python train.py --d_expert=528 --activation="geglu" --moe_layers=[3, 4, 5, 6, 7, 8, 9, 10, 11, 12] --router_score="sigmoid" --init_std_router=0.0106 --tie_embeddings="early" --optimizer="soap_variant" --beta2=0.99
Below are experts of layer 3 (counted from 0) of a mixture-of-experts language model. Rows are named router (the router's row for the expert), gate (a neuron's input weights, with its number), up (a neuron's input weights, with its number), down (a neuron's output weights, with its number) and show model dimensions 56-111. Each number is 128 + 32 x the weight over its row's rms, rounded and kept within 0 to 255. Numbers have three digits each.
After each expert's rows: "mostly gets" lists some tokens that are sent to it at least half of the time. This comes from a sample of Wikipedia text that the model never trained on.

# expert 15
router:169148089161120173164155070103108024175140138099117164127142155133120135103103161072136126161185145132143120123129151091127084043173139162129137107166101138129098192142
gate0:109073102113110172085119118151152137127169098132163099126061091185091169155142103166129148109107151170147133094094088107198125143162114103123141097107127127118115192109
up0:116151139136124087098088172143099145046039166099123152095154148099153095104153167108142100096118112094146114147127093145161125115113141150171179119137117104178095101105
down0:169051154117125142121159196156132164173089181120187151159075128097141109209176153094100164133123099071139085129142139125133146097186160142170146092150068141175088146122
mostly gets: " the", " a", " The", " an", "The", " his"

# expert 10
router:106111102159192138157125104111087106108134134137164139078150119131121208090128140115176167177168133150129089114111074092115078075173136112115081116101111157124141124124
gate0:128127137089099108113138125104124116094126092071103161147077131135116125088099107079104125214107111140099194121115139100156110092114135099135096141184092128201141079157
up0:118094163186155120167159121086120128122126152147042132150142131153133137122115127126155110153153145117112044146119098128136173145145046131149102089177135117123123137135
down0:126105119156156115124152157134119154122070135114126152098056154144144123126130125108176136134143102150128047084187154136077099138167114127181113173170147185098140127132
mostly gets: " c", " f", " d", " un", " l", " v"

# expert 2
router:118114087145159133167134108080065085142132122139137138147165138162151124092116115104146122151177129138164091105138160083111124138145153037125128115163107164088067167162
gate0:131164113144154188127162110152127185113135187106143143169128142143122195137097152101112124188169128152120100117150110114169150130118143193112140119125165145112106140120
up0:174145125124042117079167119143119147087132223102154127175135082163133124150090134140107176228173110132135070100137120097150155154108142125114141107089126171093088155165
down0:076166149188017142099135087130145147106106123151152133082095121122136084128098164130118153172104113142129117164128167168124132187109146090113124144135075118148091105135
mostly gets: "C", "S", "L", "P", "R", "N"

# expert 1
router:151097067197112091167168025029120107160079119108089114126124129157209095088115117067128132180131107136139113072122159121149112102152114136114090114129156148137097180134
gate0:099089141062103143164104106172095099131089128068080112127103078132141137081113120112157095118169141120170128100123124100100136135200122118064131148114133175142161101167
up0:114118134093158178153101119139103121133105096091148102125096100149117134124103111057121144159139167114154135115148136110107164092156177110093153139114122133083137106122
down0:169158099187090168074161114090129196074140180158159158075154188141111147139148100151124130155100086104090147169116155180167084126103152142161115165124148121074115123120
mostly gets: ",", "),", "\",", " and", "',", ",\""

# expert 11
router:078125131114167133208143168071157079145086144124147134081101111151117090097076168157152164122128219141113046093111088125172131131108110101173131100122090132117071137081
gate0:103154130075125075122121085157118101119079142085125096112105132106169150088104182123166135132128129098088108192121118156094119176182125167113116172115102190107119089074
up0:124143095116129050106109112136096128107050128099099116133124124112117126068089158115147124118154132094155155148148105150049099088132186153119117168065038161103094047105
down0:198101140140111158144104110118122171139164132111106138126152098104099091119099107154151132152105092116184112179152132175132104175085181124210104164146169138110089085148
mostly gets: " Sh", " West", "z", "k", "ik", " Ha"

# expert 14
router:140096121186146139188089122055104119186081138146093146082131225166131134106133103094144138177115148128155115091157112098123144161067131114115046146124110152097094227146
gate0:173149145181078094176142103092165142100148110127115122103130110155115136076121130165149167165120144096107151144145192100180135123108064107147153184121158138116120146098
up0:098159157071123155156190114190110149193136166172088134140121160129102171152073128072113153143157112098163133111128123149111107115138186117144168106152083096158138090145
down0:143111161132110153102132126076084103179097145108167191108144160184132125112118097141171122175115130080038141126080178073098159088149111107107147134131073158108108156142
mostly gets: " to", " by", " in", " on", " at", " from"

# expert 7
router:158125094176137120229078064145089081119185108065138156152190127162135098072081140092139140194160126121166140111172074115104127118147174129149136145137120164123127197185
gate0:146137135134196165109118160110084098134132089137070155126166133118144166140135076148118112125072123105107163101157152163135124175143143127120164132121140127146139186121
up0:150108141082076138103112087158181187047117190116174075163105125131112087156116206098072158198117131130147075154075117079122143101165089103121122104138136127097121102136
down0:136153103091147070143138130150094093101109145141149180165173189175062188089123063121213123090110095125108082126110146125091131119060089150147068128092127125122089132161
mostly gets: " new", "ical", " high", " former", " local", " early"

# expert 9
router:111133134129177123115105147119114085152144179136134093123198113117159148045078142162189152200135128179063111107139134088159093123096166120132146091120143161084109148104
gate0:100103122095111123122097082184114140157119140096098091160150124142153084098075167119088144125123124133206112082159117132185109111173101125111141157148139099112118107052
up0:128168105133160124128102197090115088106120108158145134163110196185068184136114102181133147125107147106119134130065117106100135117130128068170139119164110158131129119176
down0:097080107123184098124123092138101124098050145122142209121170155123150168068136176116125156146101094106183061099116134104127076147110104171158152136163120162120074114111
mostly gets: " Cl", " Bl", " Sc", " •;", " Ex", " Br"

# expert 13
router:103134102172126114179061129085098054164112180135087141082180123125121153080095156112143196199126182171121105084117125106148096059099142100121121157108151146119051155177
gate0:102138153160100148158095171125125106121127110182199100137174152095106138179064107107084085168143143170108098083151150147078156109132176141126133145091174110131137096180
up0:101153130120125098149091157118082079098124166132112137126106099116190147122151162151115088158122104079090133126091088096122090142142107085155150107112128171158082112061
down0:141130102059117087140105126099218102101181098118161097124093181110165137072075153107135146157150108113128135125107082104096141105148126094127128129028154080115105108130
mostly gets: " number", " series", " District", " group", " game", " area"

# expert 3
router:150172113130111146189140086112113123105185130083091103125183121146122168113105169106157194220131138231114104096117118054157132085108122054101080149106124121088124141084
gate0:127100117130156148110125097107121101120093128090105125162184214160075112162088142134140072128119200165126100162151083116154091126088092126126082123147099147056160107131
up0:149082097112089195123150147059144125094109164075101166127170147155094089144118126122163095119129153202107097155146156119128157083153119131102112134115125143065136120078
down0:150138163156097121111094179171149160131110093084150096091145160119132054044139142178107139200078102159160149073093158139141130175148119069177128096106150121158119171140
mostly gets: "202", "201", "200", "199", "198", "197"

# expert 12
router:111156084218089148185148074133126078157163106109056137115178145128095173157149092073161141143135116127136132106168106105086101125134151138111116218120139197096123158090
gate0:101078065114126111144119171083108152145130149124144127132128095129104101101185184155136194124120084119134153113143137118170095155131141113163093160103125133086141062139
up0:119081138124166121118136130104070152129131185137172088203160131090132110084169122099091120104149119085128150075108114127171137109117127122132062132151130144113155074164
down0:107098096157149160133110120148141104138119163111151075148128200149132099141079158128106132084168155139092089090091119191105171112147110111113119113149176110124066165127
mostly gets: "et", "act", "com", "oin", "ump", "ict"

# expert 5
router:137145141146130141168139103138097142143105134103160141135162180122166138055139119086216152148129184151138104104146076076195076131123110069142162136099136201104121123137
gate13:148127149166124093081156130121123169078148079106128160132119151131077142144127119102077194093097121090101119137139133095090087093096064106148104150126107133155162149074
up13:152129175105121087136136123145152143061112076104139161154110140152073106185101119117092151089091121091108105131147139122079089086132066108159137125169097123131168158042
down13:223127163133123171094180160184096173123073157105115113096106194127102152115148110121114074106124123072133085158109168141093173130116141086092070145149062110181184111133
mostly gets: " John", " Al", " El", "ina", " San", " William"

# expert 8
router:148151099174145156182134079124080081176140105091124150108133129152120140072150113109120145142112145141088137091076135081107120129085218074110132153136135162116098194149
gate0:199143148079131177065107128157079108085138087109113141101060155136125098096144100084129044134162113071153111127082073131153090156151109104117137118145187173106120147130
up0:174166134075140178077117117152080072057125087121113136090048148142111091110134085101089084121165125084139125138077057132138070162145094075118152094142170145130122149130
down0:150147178100118125120133127101128146128142110105134151124126188165153113113137085116139094047155127104114109104043163157074182129128201119130173139091121089132121085157
mostly gets: "0", "2", "1", "10", "3", " II"

# expert 0
router:156140143129105074097133117074137116137125141149158091134225122136223153108120106159101142127157118133096132110118085079156057165138139089144090115155180192121104200123
gate13:155136115176117100202119140121073122126141125077168137085159121140152117177078127089114137192119127164109089019124124080134163172131157163137109174115165045149120160158
up13:089102095097102103041170141110164110135125125153063096098083108133109119090129150139080169129141108151145187193151128170127114129164086109127137119168077182122109152097
down13:151142140174126135159148071032085117176094139078150156112112148160173091144125151113182144187175141127069115139174132077147146146109135170109161079099156218137098150117
mostly gets: "|", " |", " •", "-", "'\n", "="

# expert 4
router:136099065164120119164119105066130107151088130104099139103104139110177164101111151121129162183120090136121069103159140033133150085115124147105086114094145177126105186138
gate13:117150182123134141088053178127071161116104139149127177106114140140123155172064126179169111071122139157124097166129100184090098132154112137127123133110150134107142166157
up13:133137109180152117149157147132138128109131116104103151114135080174179096129202099124108183131157113158109139183089153101154108127123121130114128154117122133158152158092
down13:127158146150062121150114112129097141147076125187117129155091102054104181092126129144128138158194073131099147070135112173141142110155139156039096144119121115131158119144
mostly gets: ".\n\n", " (", "==\n", " \"", ").", "===\n"

# expert 6
router:113138058178110092222125062054079119129119099107100135154150102179153113124096136130172146169136156143136134108135164101183138079099099132114082132067115132139097150117
gate0:109171162100121119158054139141100137138079059118120160197128195130126127100175172121109094167148181136109074140161155114169127130074118114105105152189139138130132107126
up0:119169134130125146174108135131089113153112111092121159156095125105095084154130170096141066167172122141090109085166120111124158129107137194105104142202155161146104116085
down0:113161079126163094109135073137090112159124072120102170138119148163141169074175137102136160108128138117139118108085130117117148144106127065162157075157104090149118094082
mostly gets: " that", " he", " which", " it", " who", " also"